Experts of a small language model: 224 clamped SwiGLU neurons an expert.
Below are experts of layer 3 (counted from 0) of a mixture-of-experts language model. Rows are named router (the router's row for the expert), gate (a neuron's input weights, with its number), up (a neuron's input weights, with its number), down (a neuron's output weights, with its number) and show model dimensions 192-255. Each number is 128 + 24 x the weight over its row's rms, rounded and kept within 0 to 255. Numbers have three digits each.
After each expert's rows: a language model's description of what the expert responds to; "gets" lists some tokens that make up at least twice as much of what it gets as of all text. This comes from a sample of Wikipedia text that the model never trained on. Tokens count by the router's weight.

# expert 28
router:160124143139148101107119146107123090131133146160123132155096114145165135136134140089128127116139128133143142155133125144082099156118147135131131157122150133134101172141106180158085162136103106
gate0:156179147119074115135103102128111145177161169144136111080138129145130149110128154119144110101146129110116145130098168116108140143145117141131124126126159127098140119128163127143134095100132131
up0:124136140152135115153107172118076124153150144126127145111131116121119119120063163134125131152156094137106134085186169118093138141115114136140133111128087102107128102169135146090124116101102086
down0:133092134116142088153132132132147131141091139136115108074092138113108124173162116088127109099126131101121147105096126112096162129108141129132107143142106118098147136152124098127104101131100127
gate1:176153147150099116135111126177136103118098096107088142134127130132142123105162143114155142148121160153107127117172125127112146108124144132078154118166128134199147107101165125156142109109112134
up1:149117100135156145131151121126122129128144108136092163145132132126146109109180116148107142140132198106115107082155116150109126131112119131124094100151145127145131071110155137144127163091091126
down1:130125160117184115118074105151080089098121073165104156115138125135140133096120109183157119079150090131146125106121114136127139096154160121095123133135067166109165116117131140144112089139128090
Pipe cell separators, semicolons, colons, middle dots and dashes in numeric tables and lists, especially the row-closing pipe before a newline.
gets: " |", ";", ":", "|", " —", " :"

# expert 13
router:099101152126136135122099130177131127153133171171134121118152129136189116141093120163092125119117107136104093115109083121141123140181104121143140109163130177118092159170102118135109117136087161
gate0:181104160082117112150133105127095186124136105124090145133143117146090130148113124120150126150112134133144141142108116077175115157187079121116120132112106116139154116126126122118117113098076128
up0:137100162155168104150079099144100188134128073148098130121110104166094105147105113172130160131167127129110165084131144138147145144140150131165111113121148097145116109159107084154147121106111149
down0:154107141164143137124126122172165094109137128118092137112107116153096111125147094118116120132145146161112148100144140161128142137112168111131121171132154099092146134097183131144161148129055132
gate1:111132145134098158127156111110187126144126121137127128132094177077116111149127109151096157144160128108118131135139087106112144129097177140133093145136123097132145144095132143117111179111132155
up1:142104125133120128127124112126172175149119125104134160103107106114101160142128115133148114112159100118135130123135122175174120142107160165145112122123119106123157117101148114144137083139131104
down1:156127172120178114154153108068124083157113154121117106147171148145180107144081108140158121150144133159115120144093128105127116106147077145095137146100130114134141137159106104121108163148132109
Subject pronouns and relative words opening a sentence or clause, usually in biographies and narratives: he, It, they, which, where, whose, However.
gets: " he", " He", " it", " It", " she", " which"

# expert 9
router:096122129106128119207102171150092131105130091133118168127127131116092115136173159099142149117114125142102133185133153115099115098130084095154147100126164116141108101107135105158149153117154111
gate0:125114148177127106135127118156128123130095121177131117139081138126156156109098154147107106153093148128128120139100162111130158153125061117123149108110127090129134145135110149133144109135137133
up0:144150149157150103131135119135141101189155125132082158079113095084142148139105145105130169128113138117155102180087109124104156109153126140138154128162153129093123079152116115120123157108176131
down0:149171114137130137136129178112056134146120162157141091132143125107151111164120171121152135136121151163119120164129174121139132122126183145141092077092102089089130132166130130154178108149153138
gate1:143098149115125171155101117140114110157063159110165094118099097120158127183158150130068138148127144123145112142120113117155099125126102108088121115124136143132119140134121158070100159125137151
up1:138112092105149131143115124134113111110151142123125120149132128120142138119191165141133131128151107143127140129147143129136139139124120132084095115154184143145076152115126112109139099125091159
down1:138094176152084122107151100101147160135138114115137124122104178119126127162066125120100169174118183103114125128108109109121162154129116127105134137139094113146098155118134118152129155183153092
Word pieces and nouns in sports and racing text, such as Stakes, goalkicker, coaching, apostrophes in team's and goal minutes.
gets: "'", "ck", "ock", "ft", " round", "ake"

# expert 57
router:131128146159087107134129107128129153113153180136085138137158084146150167112137123113120119111114080097109112150097135100127081172104151149168181135090101152103164103146141107118091095126111090
gate0:117174098150140098149133131117126127142098110113179150126126115100125099101119184110137150097084140104087124136144138138135104138100102134117140107126118118137164133130120173122109133153109153
up0:094141133105140112165131118132137142111111099142096139153155157151167128139063133105129110169113124165149149160137119122174150175146142147143120088111144148142118130098158141104149147100135068
down0:152127135094141171082111137104146151125157130143121116169087117104095135126151083113072120118150138126137096115100112089132109135129124137130146104141115148108122134112117174166155118120132122
gate1:143090100153188141126115117117134124158130072107117109147147121142122128143149129098113133098146165106112153106157155168134047124083146114103102078112117131153125091133153106149159137149136073
up1:149113080201169143130112125121123160129152111094112122157119138146112130146141138154104155107125156117122141103195153123155102115062162119125130080106129112114135095107121111132153097150119128
down1:113166155105130120154068117113134158082117165154170153115125156161160133101114114139148113119159124130142168100126119151138147153135155142109132120154116153101126125109090126130132130119121105
Pipe characters separating table cells, mostly after names or places in results and lists, plus some semicolons and colons.
gets: " |", ";", "|", ":"

# expert 49
router:141130132112131142109119102182136109137140158156087118070167120151108154122150107133122091153127116128141101118103085122127102166127156138143132124106118150099167138146136101134099122129101094
gate0:159098129143163108147094121088135153168156109135099116111092108070141114129145102122137137142154110132127117135106118146099112122155144125144151106128091172139118144112171117147089116130129098
up0:155120104074173087159152130106171154097098162171093153125102109119136155125118107123163112121112122165107111099127119139127106118145142139149125118133149130135141118105111100118110146165137105
down0:115133116125137155109126141070110138139122116114171113123121144120108140147143157098141108154086090090124129152105147124105100073142132135139123135122109146120110119111170127109092113109173149
gate1:127077131128077103146110104129121129099082152119120150118134134152148107149160115122112068121106162125098110111132134141113140150096137110150167092107128127119148140111124110089117142131124107
up1:155116146102111121129108150143124112091100160120140158133147157118127159130119120123107086126110146121109102117127162116097141135113130122146167124109156129092152137156135112114097114123130111
down1:136130103165093133170197132121134110148185149155087138142136155144137144108120131139150148123083111142105126117086117128122134133136087119108117124127116130122069117157068121140143139108093127
Pipe separators between cells inside rows of stats and results tables, mostly after numbers, and occasional semicolons in lists.
gets: " |", "|", ";"

# expert 43
router:118098136135113137142136154129091134116142155121109083110105139113131153116138154126156108128062117081150119132137116125120146180144164078110165114135130136150133103103094159122147125124146143
gate0:098176083156123115121123129191137100149130094116060134104072119120136145113119083125104134150141105164143134142111092134124155153110145057134137135106120083103145085110127111149129136099129154
up0:140171100132126123140145133125120129105182151138112108105118092138076139129073082099152122120124119120139084119111117147108141134170142140119116111158126134150150131103110131163151115161166105
down0:093147141148127134159114114114077094134133111081063143156107130125140100094132127121130139108143135146092129094091111123116144130130162100129086108137076138091137139109111139106123131105115141
gate1:157154140118113144137107144149124104160111112136134100117137111161141137133132161108153116107134121136109122110134156139141124144138146126080119151100125155099097173126091105122155135081133193
up1:097116146102168123145092180108114138120124141130124133099145123107104125111106124130094169150135097099096140122153144118123121142113144093127121094113184139166112121120137116150148127104145142
down1:121140116128111121127118150131178104129148110126108157130103095132131139141109112131140097154109125133135145128129102152163144150130133138151147133137088105075137110121089130135127121173137143
Final pieces of place, team and surname compounds: -berg, -ville, -dale, -stone, Avenue, Creek, Heimsk-ring-la, Ulanov-sky.
gets: "s", "e", "n", "on", "en", "berg"

# expert 53
router:183091142153121120172097141133086135132062129122129139089111090131145094145123146111110156124103132115158113127129113135125165152143095133111119160098133109133103081154105098106120147137092132
gate0:129119117169111143119147105184160165102124124085146151128156160115079145126156133110099143070120160095102135162139170120076086111165177131115146157123160156137105133120094144150130133099157166
up0:093144144148107100137135161132092110123157139124131092131132105150150135146104077164124157147117121139096125135088122112152092160111155115163129096102106144122141148114129122129145126137110104
down0:129101095113146157144117110115174113117122123118099136137124157170139131104149086103114145157171129105132155179136138110166134145122080133095167162109121108135174136111129144158168095138123135
gate1:145070137139193116124096087175156108091111125104151091125085114165162138142139084123144171169119131116086141132121155122099140138092131114146107141104141096096118101135164096145101118153125143
up1:124157089136106107119134136105162166105117153131128119098162119124122129132148156149112102126136136093103083148112103160136115147121122072136104119121132105156095116125089096131119147136126114
down1:097131131125134092155078131154146124129116083154164158139135106168144113105093109111115107167098131090105123114135105110118120126179102120103133131141085131108136111126136138177173164121131110
Consonant-plus-vowel syllable pieces inside Indian, Japanese, Finnish and other non-English names, such as ha, ta, sa, ka, la.
gets: "ha", "ta", "sa", "ka", "la", "da"

# expert 61
router:115152165134148116101090137098159122123133160147149108141113098134127157134134096119139151146127129089098119103157147114111088135171129152139114121129105135114149148142163158128125101100103155
gate3:158135188123110126126094130082152155138139141092111101129111115147136067138141087138136141128102101116129107142105102089120154116144139148118091105173156140084160134101154132126090131144128136
up3:126101118114133090127142157125155111124104176134102204147099137146088105121174118129130151112113119086140149089118120173116116142105149110131093107117154098129102158130094119155129155159139138
down3:150133116109187131105085137104110123132112098158086131114072112128150147166107136146112116134132137092126119152091110123116135106168067125134162149168099149137142107116117153141078121144123088
gate4:125144147160129152153114157122157101151107102115147128130143165160125158131095141165123088138103127102151123136105103120131103142159147122166106110137100037125152105099133162181081118122104154
up4:147131119156137150120128121114144085152159127094117107123128165132108154130102149180112109130145111107135153132142129130119144170136128077144112128120095056162120120121141130120098116131143162
down4:085157147170136117167134112096108084128141095127151148145182122150130093106136157122098133152109138115107153121141144106125109155085151090103135090138126150104108138105137147123114118164135108
Line-initial table pipes and list hyphens, plus infobox field labels such as Born, Date, Genus, Class, Preceded by.
gets: "|", "-", " -", " •", " Kingdom", " Born"

# expert 11
router:115164171124126093128155132086094116121135149135115208105120131111140146106146119112135093102139116112123118138165125099117108107070162159150152158137113132143118130120113149149120123131132113
gate0:118137096149153144129103194121130107120127137114148149093157121173157089096059147152129119173114123103103158110130111144126139100093167110103141139155138132124117085136115148176097127106130147
up0:117107153166110167108101107124175129076124114145087136103151102155120100131142105200160121133127158101128157134127117123128173175149120130099159110154129134149138181139104151163149124116113102
down0:118173128102141176154147104124179117142166136146112126119120131113118138105113111117108133144156111092101132081140090135111142166119107175086130104088092078136137144143094151101081122137118074
gate1:137150107145155129110129133132130140135106167106123136120097149115149165185136146113099158139152160146130149096158126117097151124117113098096098118112113059137125147131117132135098139102094136
up1:143163155173128143100112166139101147137138140190117063100104087143080101116144146060121157168154152135115136163078130145119101120177146140122117128111155158151154087171124103165165115131099131
down1:124148129180122110123114126117151076129144169149161080126160092122153166133089092139048134093092119179142170093134110127137088106122109118125134109136150151099145144124131156145110129142144125
Colons, semicolons, pipes and bullets in infoboxes, tables and navigation boxes, such as Record:, view; talk; edit, Gold medal –.
gets: ":", ";", " |", "\n", " ;", "}"

# expert 5
router:126100131128122156100073130147111157141158140142122157090120128169170138162081104170129133089128107145124166115110078155132101115163112108149114127147092152118132130131117141162094143145123143
gate0:113154171115116125138115139152151128167101152137100108151124099163139155117108130128139136126073129117126129126119139142109145082106101120128185114117151133127133141139132145130177104132082161
up0:108114147116132136108148156144191130101132161163153167144158119138116090092118163174103138122129135146084135050112129162125110179115134117160092119152165117116162111080107127160126084105140135
down0:120099135163162131106151134124127180133156121103149109129133156127127126153154145119114137140159126103154153129146123163155115137090157118130124171110143128149124111176160143156123110102117166
gate1:144182117070137116103117090154142130151096113100111132185114134121147136119184126118112127099140092133102137132161047081152143145155108122157148126122098117108136120104194170150121079157066112
up1:153079141158122176140127107156141141104126147151154115122159115110110142108128124148129112110097104120120140141139115111118157116171152164191125158124111121150119117092132166126085150114097111
down1:127152111131111104125158116151139117100151110114124129141063189114142140101085147111115181122144124110148109131154154159134138147139122102107125138084171159166147152113130101181156101128111156
Coordinating words and commas joining clauses or phrases in running prose, such as and, but, or, while, although, as well as.
gets: " and", ",", " or", " but", " the", " as"

# expert 35
router:176108139094129136107100091152089155166167165116148135065105138172182145151097143151102107093116110107128104109091108148102093164155132126155127104108109142135153091126108165154099085153164141
gate0:117120158133138073145051121082179132167155122154103102129117123089127092109171142126138129171121148173150126138134124178108139099122109107092108123126149163137138087114100163156129085104128124
up0:083111150155137076114115121109096102156133163140091145155116110131132131116134128098126116222130169165129112122120131116093117121107103098110082114087141129185135121136125134107158083128103100
down0:126135136118119142097130108133135135176091154172154112106133097149119152143086138145116168122104151126127156120108126127160134053168134135112112128125136184133080123127146132114090072119116124
gate1:128141131128157124113130158109105138121108107120143081149148100095118107113138148141122110154143142063109089129105139083123173152138136120131099116124114126131112114127131117157108141115184135
up1:132124118124122139122078136114119103137103118143126148121138137104127144143143120084108142160105123126105159096088153115079137157104115119100145100146093116107109105099116109158149159172159142
down1:111107136092094123137152118148091148146172122094088154155116134121175120114154106130145110128141166120133101136136133127186105136096109132093126108110165104125106140123154110123122135114115121
Commas and and right after a person's or place name in lists and cast credits, before a description, as in Carl English, professional.
gets: ",", " and", " who", " &", " as", " which"

# expert 38
router:131139143102118125155095142108077125101095130121141090085127110119128131154133150106146134117124127079147126124127137126132132157144168105116143159152170108138131083097105124118145107132159117
gate0:115117158157180153092143154138147121145112122115142124144123131135136100134142104074094143136198152118136136118127110137080092148118114142107105127182124127175088157119187137167118135118160133
up0:131088124144121098122141125111127142152130110125118127135115084154139141124150101100067114114187129132149119164141087117102135117114124131112132144165113127137155143117144157129107130148178129
down0:146110069136132106143116151173119131118099122122136115123137119146117152118142146138098173113163158145133120138130144151111160148093119147081100105119146130135091128097138089155133160093150087
gate1:159118102142121136138115138118139117105118154139133117123096137108105134141132139077155121101132140123124089155140100139123120124189148151158132129127103099109160133097103111134130112104138106
up1:131106090113139117141127140108163151142119109112166142116113150094138083101111105150126137097132166153108101097131121113121112137178142106167089121155157162151117145099130113144112109128118099
down1:105140143188108129106141103136103134126125125123111145065146196139109137137083103161102151161110093138098077109137126145153156110127122113158097130142145145132161090141119140133086155114133114
Final pieces of English-style surnames and common whole surnames in player lists, cast lists and tables, e.g. Boy-le, Andrew-s, Jones, Johnson.
gets: "e", "y", "in", "de", "on", "le"